{
  "n_layer": 14,
  "d_model": 256,
  "n_experts": 64,
  "experts_per_token": 2,
  "d_expert": 64,
  "d_shared_expert": 128,
  "activation": "swiglu",
  "moe_layers": [0, 1, 2, 3, 4, 5, 6, 7, 8, 9, 10, 11, 12, 13],
  "router_score": "softmax",
  "normalize_top_k": true,
  "routed_scale": 1.41,
  "balance_loss": 0.00212,
  "balance_bias": false,
  "router_z_loss": 0.001,
  "init_std_router": 0.0066,
  "lr_router": 0.000567,
  "n_head": 8,
  "n_kv_head": 8,
  "head_dim": 32,
  "vocab_size": 2048,
  "norm": "rmsnorm",
  "norm_place": "pre",
  "norm_eps": 1e-06,
  "positions": "rope",
  "rope_base": 10000.0,
  "rope_fraction": 1.0,
  "qk_norm": false,
  "attn_scale": 0.177,
  "tie_embeddings": false,
  "parallel_block": false,
  "init": "normal",
  "init_std_qkv": 0.0348,
  "init_std_o": 0.00657,
  "init_std_up": 0.0348,
  "init_std_down": 0.00364,
  "init_out_by_depth": true,
  "optimizer": "soap_variant",
  "lr": 0.00345,
  "beta1": 0.95,
  "beta2": 0.95,
  "weight_decay": 0.072,
  "lr_head": 0.00534,
  "grad_clip": 1.0,
  "warmup_steps": 200,
  "schedule": "wsd",
  "decay_fraction": 0.757,
  "decay_shape": "linear",
  "final_lr_fraction": 0.1,
  "batch_tokens": 65536,
  "seq_len": 1024,
  "doc_mask": true,
  "train_tokens": 318700000,
  "steps": 4863,
  "dataset": "wikipedia_en"
}
Below are experts of layer 5 (counted from 0) of a mixture-of-experts language model. Rows are named router (the router's row for the expert), gate (a neuron's input weights, with its number), up (a neuron's input weights, with its number), down (a neuron's output weights, with its number) and show model dimensions 0-255. Each number is 128 + 24 x the weight over its row's rms, rounded and kept within 0 to 255. Numbers have three digits each.
After each expert's rows: a language model's description of what the expert responds to; "raises" lists some tokens whose logits its average output raises strongly, later layers aside. This comes from a sample of Wikipedia text that the model never trained on.

# expert 52
router:163079103128130158056136118133137148134087162139159120165122158129148108142135093131125127137069110103123170105129106148122114117126156111138071127147148123135141167099111180158130127157123115128126114129136118128141145159148106131168128091138138133197152119130139153118158126112169103088110147130154104135147118150125103126148103127126108109189114154134141120128097141130151171127155121099179147172117157160165145164119134122130115114154137134130158121070142127088135124163116093173167138108199163132108148137089128141127100059127131128126117118093141114118143133081096158125166125130123104119149116122149097134154138109126145180130102131110134125152128135140094113131110113155080120151164092123148134149114120135103103124129100143110167111109150098130085122138106161
gate0:117166126102134148123131126136082087096156114135154060146101149137146109140081083130153112144078140143151164116152134150095147137144117130103136089116164118167160070122105144136121106144131081125127116111111153093094135133125100092125122139162121140128119116153134145111116108082153155109119157134129119139126149142089124153172094103133101079160111102126151126115119140115160116079138128116168115152164146158157160126120150187111115135099156165149117099147112097117103156117109079128150128107156109116136153111130105168122136086083149113115168057133102124093175108107098129142150103156088112109159117140143141143139130141145117164121101137133112127127106094155098113109112157109132127092105129146140102123143147096117113148085107126129146103111189131121096138124155124
up0:085144146117198130137073128080131091118146163138134092177119136104123080112087128164153127126114153126124123089161156131084123091132130129137129109105126097151125114116121128119113096113168082104139094124125156149105206144180120125129144126110132107117154116137146163102094129118147163150118139139123149140101127110105139180162125143146132130131113099167162109152132114168161108123143116165144119136131114122141123131108144135130155160136141144129111088112141133133138144117142111108132184134105104113129149113126159141168119094114117115104159124116128101117134194090177129159147154181142090127134174117092168149117133128118142157156148111142072142119117134151128132128108133193169111051133118113133121122126117143148159116106151151124128124104155105154093114152143129
down0:077124120167099157101138132182097119109139127148141144126129130112143091137135104094128113106128129138159125159105103113121107143085137159141087149120154107148159131121118133148162169087138163142086149138127115143130115145117155099131097121192111136119117118144065065166159130125151111108113162165137115160107131120113144082144107112092140137131137173128150112108088136127105157113123123128158125117105144102151131130102132142163134091135138116167137148124096112128187118143096153151107116132125142099170198138128113123121084118067109124149149135163116098141153048098099125125155152113133147137106108072146094128177124133128106153129109153106149136128140125133124119103150111101127134123091113084126122156142138118127081140135089142142121128122059113122111112109116114
It responds to: Pieces like ent, ant, act, ct, ence inside words such as identity, dental, bacterial, twenty, ventures.
raises: "s", " ", "i"

# expert 42
router:149096083108063161131110079124173139149105114171144123171151113132129126161144140099144108133106141134138154127142122121121174130126124078141113100161146135106147138130135122153116111105138100138125124162155141136112088123129115135142126113144150150134156124111119153127144179138120145113110131149123103114131142133084105130117135117166122117145137120140096103142124115141139135108171191117149106102108130136138118177136064134125095123138163081140177101131177139118211133125155115123080141101151126085113091123119129153114121163090126118122122129108056102105148138120123117139139165163155115110114085097113128110128133095146124142131113146116138133061135126179125143080121152170121114113145136095074142102131124129155106093200124149132124135152141128142146153103143139
gate0:161138097138128139125146139141110153163123115139126138109156099120126107107189085110125137134091096146133177144110101143124094119122135110181153111114146130117137118108119088141144163110082145156160135106117136128077099125124162119142087148118123122114138118174132162142089151143121146142139143155088147115098137139094110134146136113125075185137149144123138161133135109121154168124117135139122141168133136151112117129160130127141147119134154121129131104108178117124189100096139169123092174144156113097141121135079116133129125135115142113138115124065133161081080109081127141100103147103136114110155115154097119119159161123215155116175208117117142095140108139166123111131142119128140124122131097138116130152140113103117106176107130102105131128135127155113100121145183131
up0:125163158139118170149123113126124096137134169135105168097113148101128094135124142152129107088134178100089118121145120118107103119185120134126112157177119121074116116164127168092130141115125117154126120099113121101180131093166097134105124099132076128175127132112126146117131106142082103121093147115113141133103117109171176158093128159144132096153089148121153096138129137133125129140109136158128118082143162147153137135139110164111141121093107110142142139132113087126123145110132082097159134092139175134119168081150116130144131152151122109154146097146172134138116130131153136168164157141153151091086138098118126150114117098110143131080051119124142145107139138135138093145155167093121170179090135109129122103114141121124121117130098132162122120133155117129172114125079125
down0:129111130151107103145151105124123083109159129133126123089061154084121095120084130143132145132174132114089097161140173147138127133154112130149091130148126169136130102117145126118131111155125113118131162139118125124076116145143078119152172136083092116144138155143148130124161097125151144107109150154098167114152107122128076141100116115101128144160162085139167094156121107103103159152127110160156110141136102133153145148148122119084127094107125104125134103119126135097148115121151126149136104140118132125124121094110147152124142168149140129118147110199123077129166123112101139114100127103120156119084167144135160128077114114119124131104156110148116121070116174186119139155165089147090096161106129132103102099137161152157137110151155126150166124100125143134160132086106094
It responds to: Capitalized two-letter syllables starting proper names, and ro inside names, such as Roux, Rona's, Malaysia, Jaroslav, Co. in Ltd.
raises: "ck", "se", "ot", "y"

# expert 4
router:168105128149118161092137107146111102211140142175118121170150146112136108130144102094123133156148096155114176126180121111130166151179132110121156108145136082119142150131107121150132114136130105077204089143164159140123129130133092146170127147134165137172140110129136153107146150111115112117112142116118094183121101126099112148141112133125087131129127144178138113176105128121130140123134141093162121104128142146131130178190131125102102118145143080124160094120117154152142125148131125128127156118152170118143118111129103138094094135121139132126125121131114109127141170098090123146138140136162136111107128155136133124118147123140110116101100170128108086116128103140115115173136109125092126089163105130054106111121098178130112110131127160086154102110167111139114154123123159
gate0:121112144142136137132111127178144171136108096175151141148150138115099150129116127168125132114067126093095153129171118177159127105178133150141176117095102146129148161111133118086126140153084141090086139122150161098159127167123162137142088118124104121129145150150160149074131109131092162134159129158123099150142130141139173133122101142100106114143112121135124137138133134133152145085147165164128104104140116105132120116200093172179123124160128122167127145127120131085115118122087152150104102132128133166100128088119113136096105129101114102140142162140136114146109138137125056131108128156116065129107108131116072100106086122122094134108132108143092143149125108141146149135156139113133111120131166070136097152112123123123136093119164114133104160133148104117108135128138151
up0:184160102133140111116101129120138116136119117126108189136145126085096144109198105100126159163104139114172128144116129097148152154124127099143075132101080169139124127135142151149130110112115086097126104132134133097137096127123091126116152127110138160098105128129165104163073120124108133106113107125115138137092106105149075142147143123079152079104130138121139121123125150093154104112116161125118135076097130153139156136157128117129119125110133130071090122172118133156145172166111122137154178118113113137102147151147112158169143115142113142107120124120113128145112117112145147130125162145129131131172118150140127151123086148144139128127153087083170118138133104079101077157111148118141116083141119157102125135140146098068183163125105159140126135090151100136121139121151092
down0:199125143155118134095149092154144115136128168124106146159171110137134110105151112124114133127129104086152109166126157103153169128107139135146150132148157135126163121156167141117128110123140158099087117117070130122111146137151134130143094170104174120083188097143092127116103178126142134172121116141140102146098130128111181171130123094138144122170135113139139149104102119088129119089148143105138185128161090141124110108125141121162143116130135109157152105179088112156144114118149132133167151132129108100147140112135111181109115156184145116100137147119136109101121098113155146145145162083117133085114126152120134141126092126141070087092134141094096126097098143112123107116123098089126105086103103129122101120120143124149111116099154152125140157123137123107108185114138126
It responds to: Prepositions like in, on, from, into, during after verbs or places, e.g. "played in the 2000s", plus the piece con as in second.
raises: " the", "it", "di", "f"

# expert 51
router:135099112127084143119128126144130129168161142136119160124163156084150089138138097096113116155125135129133168110172107117140162138100181121139108105154163153100144165120134177146115129118121135096155121152155149148161105149114074128154145113155149100142135106111135142099119162109137115109109147085136118142133112147135101136165121116159106137149120145142098080127049109175154155114141148090130126140095120131144150129152135139134110117130137104100180102111130168132135125141195117154135162099145121112137118138120178128094144102127133132132096119096109119088153148093090120168160145139169113125162111097156108102131111098163144158079109132103116105099136120138122109126101118139089134101140123121116140104087152134175111102138100152096110134119156106116134163077094178
gate0:119142111162125148156170109163119127144135147142100137130122126140106142124126148153114104138140133155143109202134087131112120145119124145141128111162153115131131143122119134152150123126116099091120123089147109130104109122148141165135113128149138158162139095145141164093128167103148147094112127125139164120079128106106126107103120123117127162130125064152104120143132137090173090140117165115128092113116109121146184167120128120182126162160061126139129100137161140135131104173083135125154117120144155167137160116148136109092107148107137174173139120131106111131112106090068146128145144101104167205146100152120173142101126119089116157118136132109116122105084131177126112121142147140149137091112141095100139079081140115125102151145128135124174130086090142141097146129141112
up0:141125106107134128150107117119115147126112108146088141139128133132115128119123144122129134086117159148135123173149127092143138174164133098130137120149106145191111100154091106101107190135148157127147139146169104124108118157123056138136144161102115108096133108189140166144124162097151146154143173097173086162148129090132097155135157118171121150108114104157166143162123102132126126130108101142106121094097136118117097171135128146127146106124091160071089113150156122106109106091171149141137101127135140172115104114157113173134105129119126161120110109126151166130122160102127121133141132116185161120119109085098167166149139101103118129120137118136121134070135122099114125101174146136132167116133115095103122130092147116131114160110143107153138132067148152120134157123112122
down0:103159112144115117120130110181082150160101135190097144154132143126157126104101143113126105153143160101136154142117155174113137125114132140107145143110119150145103115129151109121086111127138127123158122098141151160095113106188145159142156082162108153097160121120089113124138115149155109124080123067116138122108130153169159143081115131133122142119119122119123106134130158108095139117134159151121101107153160214089129097135114177108123074094122152143129096127125106139131126112127115135102127106108145149095113125158138164150161131141156107140094097131134139121115089106102159113093135103122145144134138117139164158136177094119145105106122164180140125129146123094107145139149156132083084080107137109097150140162152149108114193153110116135133096119137112116126108143121099
It responds to: Prepositions and connectives after a noun, verb or comma, above all as, also with, by, for, including, such as known as.
raises: "out", "ı", "aged"

# expert 10
router:137114126107134160087096136118139167162152141121096136107131119071106117140132084118111132125109073136124163132174127133136159123116136120124114084124176119138136131102118165172064121119133123087157100133122153133123152142119090154128131099149147120162141122114125164132137148121127105134131099141154120175126113135109125180147108129126088125132097181126126090125128104148158138111178128095118116108122096139154118128147066155113079132123132109132162122098118182144129135148127116132134134120145125119112127145110134129073107179125168134115134104127129111133168135137122141189126173141147096120135115128131055080146124086120164138131102131064129069129070131129127121143113137154134158117129111136120132088090116108135120131166109127126140138114200113084126147113099135
gate1:152140109100132141096097104092122138115093133122103149109131117144127141120122161119129143080139126114123118155174168137117123109164087162162100117122154070157132131123124127155118090133127132112153120162172130152108087129134105092131185072114068146138111123121142160112103149134113130157132129087143155148106118145133081181123147136159084153135128134126134104144132138097109137092093137143074090100121148108148148137137143116148134106100086113124119099149142141145131118138099105173146110132102159158135136145094155126119127124164106214159098131110116116143107130132110107155146135088169100111094152174157124115118128111096133123131122153086114116148150121124120104150120178154130126099104123167100091151091118086148153108163078141094149136128170117134133147130106122
up1:144143130118100123113074074146124163079108117107114119126105154148110151130110160100131150106147124122109104140152154148120127114136109168187133106113183099142140114115142132151113118124142144112128132148127117129107120127122133122070174077091070118116112128112175148102126143119131115118130113082149141160120132134158060153096130120177113165113093086102113121149113166077128138105120114164101091106110141078150111149158128121161134132092120168118102092133135153106132131153141119185147112102124131136125160151076104125093107136138093157113122126085143098153124131137124119157187180101147096111092138131146137129127136142090081125120120144117102127141152128118125118141111147161119094093115135146097108128097124094126156108161084130138155126138166135090110130123120109
down1:109129146148140144096163155116119103113087132156106097135121111116188189117149146157114114101168103114112109141151105096136101113092111155166101111133132154104120131114133094103132160147153145148114163131102114103097141125144133113110107128154111151111085124132104143155119125077150134122101132073125151132088122155132117088123144100099160140117080109161159172146112132162133081140122109188111094097119128090119127121169116166096146191126108158102137122128118156135145133177122156121152149133121116132131111129124090087079134150108111110102142136112150130173109142158108145155099094109152140100128129102094155126147164110131130137120144145131106163159163109110104131173140153108140137163134128141108127106147145108103118109143101064123143086138109159100103112118187138
It responds to: Line-break tokens ending paragraphs, table rows and lists, especially before headings like ==See also== or table cells.
raises: "-", "|", "\n", "==="

# expert 39
router:166106124096099139114144122141130137173126133148146143155165137115152101134129111136138110201122138147109152094168145119114142129143131103134144128132135100125158135099125153132094092115167117143152066151119150134187119143101097122171128125146142117138128085111120187114152149117111124105109152107139117097108139128078110184127102081139127166132115141128119104128091141166087147091173168092136129126140142137148166132154090152132119102144131128101179118071146145091145107165177096129100133106134139078133105154096141159104124171142134176137104137143121091111133171105116167128134149148138103096126115107154112118153123101174124192125104149122140091086130085147154133148130118138137161104134117120119126136119133123171122117114122153108143105117172128144130120099119141
gate0:156150168143118101155111131144099108142123140108144170110124142133080114142132139121136162106108150167119123136151112127119127115169119146140121132119127130150178185094129116164137145144136109108099139168141126137152140153128142143179135093176140159123142136133139103162154137144119076089108099120113121082128114124110139158098150165110146144173151141137088131104195168110145119100144117082112147096128132089144138105135147111125138084116121074102132093095116129179188148193130078118100119124109166095144107145158155135162127115081136122111128119170143121161136126145165087095126151124158097114096104148183101131138117123121136140142159157140089150151119127153112170139148156137146103123124145141120126091131126105145186152131159138138141113149137121117129129118095127
up0:111114102135134158140103106157160176105163129151142099145160102058135123122110107128166106149173093120156111062094120128115162115098117118123122181157124112116112100122136137134105117136115095122098151077119125132118085118121142122095152163079113127110132134128103160114107140112143130103106176138147132153136134156117121111161107107134126105122152094105186127156133112131117166174091151152124100132135121159144117118172121158140140170130102184154118144153110100105133119120124156123119168113150116133111144102092106129105135133155137115146118139083110051133096161120113152165139103141107192133112155151116125120107115114154115118147154107131185101115141122088112139121101138146090122123142104127116113137118113136103087112154075147121106152123120115118082144161153164
down0:158106086105160137162099115119093120148098159117168143114128116126164136126129130158163113128125109120133131135085108145122125116155113144114160147148120142117188145116149122130123144136124148146104138127164115124119125158162126149153148166092139148118132118135139124099130139106152092096171099146172147128148131127135151161200113132106143102115103088092107107126161146126146103106123143100135133108130166117112147120106079096179089069113122109127136120127056104111158130140111142129134157141143149187103204142122141160103112057088137137128132110117163119155122157114112119105140146128130164132120155120110122098086172162104100086124181130145113143130125119120146108100129104146093130145140101161103123152117109173145158113129130107108129152127119147127126134154079177
It responds to: Capitalized words in names of countries, institutions and nationalities, plus film, album, song, as in United States, France, American, National.
raises: "ship", " Council", " Office", " Association"

# expert 59
router:124106113103141151105082075153180127143134123155101132130131162111117102109125106095080102157115125077113175116123098141142156139112144114126087082118133135142123157142093144120093131122119122113130138122162156161098156133209092134146107109135128126140131110116146108091166169069148126130093179113136113172122106150132138127167105145127124124133123137133119126140140127117112158116123144105132142104145110147145150127132125158127124116124133132100149121124117125154125133151138123125127124077142154140147112127124124189135131123104134162119100128107074095105159170126129122173161119161177118099145111088156100125115148093149172155148105106110067103118115066140136128088079086152119148105174109108107146125108117130123080110151108152103135150093154116139167114134095154
gate0:123139117124118094130107135149150127149152113099108137135122120113065130132120159124151123116167135155156127141147124120096162123179121140164138148122109086155151105139150111108131095109130102147121143146174152093130126135133128125114111127143143121163126123112154100098089073150128123122123164154146150124128135161150161141101109103147109157120098158150112160149120132123157178111155168129107121124085147099153165119148176125107135108177110110119172118105099122119175136159098164108123093156116120091094168170109126125139177129118096120118109112139133120160123119050109127130120133092141097120100098141112154158099089167131134129137194129116115132103154188130155146142136131137192116134149095125102136114151119088135140124158124152112129104109194102153119131138145083
up0:136151140158108136098138182149123107128157136122109094109099143138090112138150166145133095090122159138136175184137135144130159127144139159080131138115142129143128106107123149125134127090110129119155127162107166134150154117122143102196140130164109157203126105132145120115119121178124139078129204102105146151140140115136103127113144076118149142093155094121132145150122165115137142106119128150140113145130150153178118137145158147137107138149140119132138119191140113119120148119145113102075113116111133116090154152106096175101104165133175112160131135155115163140147128124166114144170142107093124138088131127117143157107090141155112128148108162081091092138120140124101158140119105166162110151138123134129160120122132125103151137122120124155096095172101139115170159096121123
down0:159135073152114124145096187152125128149100111108134130120127132151140105143100121159121121127104153133118108126157129148126126155199155136134157138172153124130141129136120156124116094154133159148104120117111101104074156117142159106120171151102115148109117167120130095126136139135117158114105124098104109157139137097115164102131167119162076109104123119107168093147150152112136060115102144096107126140142153147069154149085107144110139119145133115127150114134104127136149134121078144121152106154130107124149105150135129142104147113139128096141155139115103077121110101141058102129124096133155113111108121129119130144100151122147103143115074085168191167136145169135116108107107124111072121163118129106124109096191131111131166100144177152138099141108110156139119147148146132
It responds to: Word pieces with f, ff, p, mp, cc, often right after a capital like O in Offensive, Off-Broadway, attempted, impressive.
raises: "-", "s", "er"

# expert 25
router:150102106151105141075092112147123157107130166162093158102140145087117141136138116107115100165130142108120165143146090128135170154093145089115126098167151130087147129095107159160093146149133100094136104149152158155151098136100136178122151117151140111110143122115134165101159148117125138102120101129155126118130112104082094120103121119125152131109089147157102137133126075149159135115153148103107146123119169128140148120144117097187097105155148107136128099107145150111122091138151099113116143114140131106111118129119147129131114095113126181163101112142130119100153172122084119153162123190132123106162100116127098121122117120156160113132128157099152086093096103123158151131111091149095173100130144132132177104119115168124140106126094146128187165152177119127136161142121123
gate0:129111085136135125113130161144150093116132153117121118140126149103146155166142136115128111132131109131151145132098108170153082077074143132124100141125160108143118131054124132110139118153169157169148122117130153098143144088108175164106122093141098128133127125118088123140152169076155122116091101141138066110113114147156098086160127122119134127105123079137115139093137152142115122105092110143139113139121148149110132138142141134136147138137128080122155139125148138102104139139132156128126097130128128089101103117151144121177111142126122102136155102123154105130163132163149150127102140182153081177117084127115072072132144110086121151129162154098135099143150116122092125136120093150094090159133104083111160116148100188114150130131129120120119160174088141139103143119156119
up0:114135125141144128130116169148132100179098108089157139084153135104098135121107156139127118162090135068131130083169129113101125128131149146108104139135116083129119118126153125149161110076121126123093139121152134097134093161113073135134125126162102113148117133127105121157149166120153114099103125147179108138117132168164153106118137154120158149119163114123117162104123130139131135137116153080126146114119096086137083180145107129108098090091113085099133119082116082156111154139160149112110102138144148115118127147118118122162121156107130115152162132159120128194156076159144159144147134164149134146149151117114098144098096125100113110120163152149137152098138114086131145128155118137129076099189148135154125089098135104104161131160152136152100112151156111136111101113117101
down0:131141108142106152147105150135127116101132172108138138196077091117129149133107143138083170153110099123082130151123170136139071142152155107151122129115137131127146133104121121141154107158115136176115110154127116099116110112084173101097120083149103152151137156183128128117112142082147137134132131167125098117110136151109128145095144155157134159132114138152105115134072102125138119151095086096148134114133145157126168126147156110130146126169109134117121119110156137078116137115158115097145136127145103086139146114153144142179143128113142151139124124176157143129138129120177180131170145166127183126141138122131147159144178150089150146066140148101126142137094094180152096101158113133102146139129107125098114142124116149116155115123115098085129126119081133123125106116097149
It responds to: Word pieces containing u, mostly a lone u mid-word, such as est-u-ary, Port-u-guese, ju-nior, tr-au-ma; also month names.
raises: "ch", "le", "a"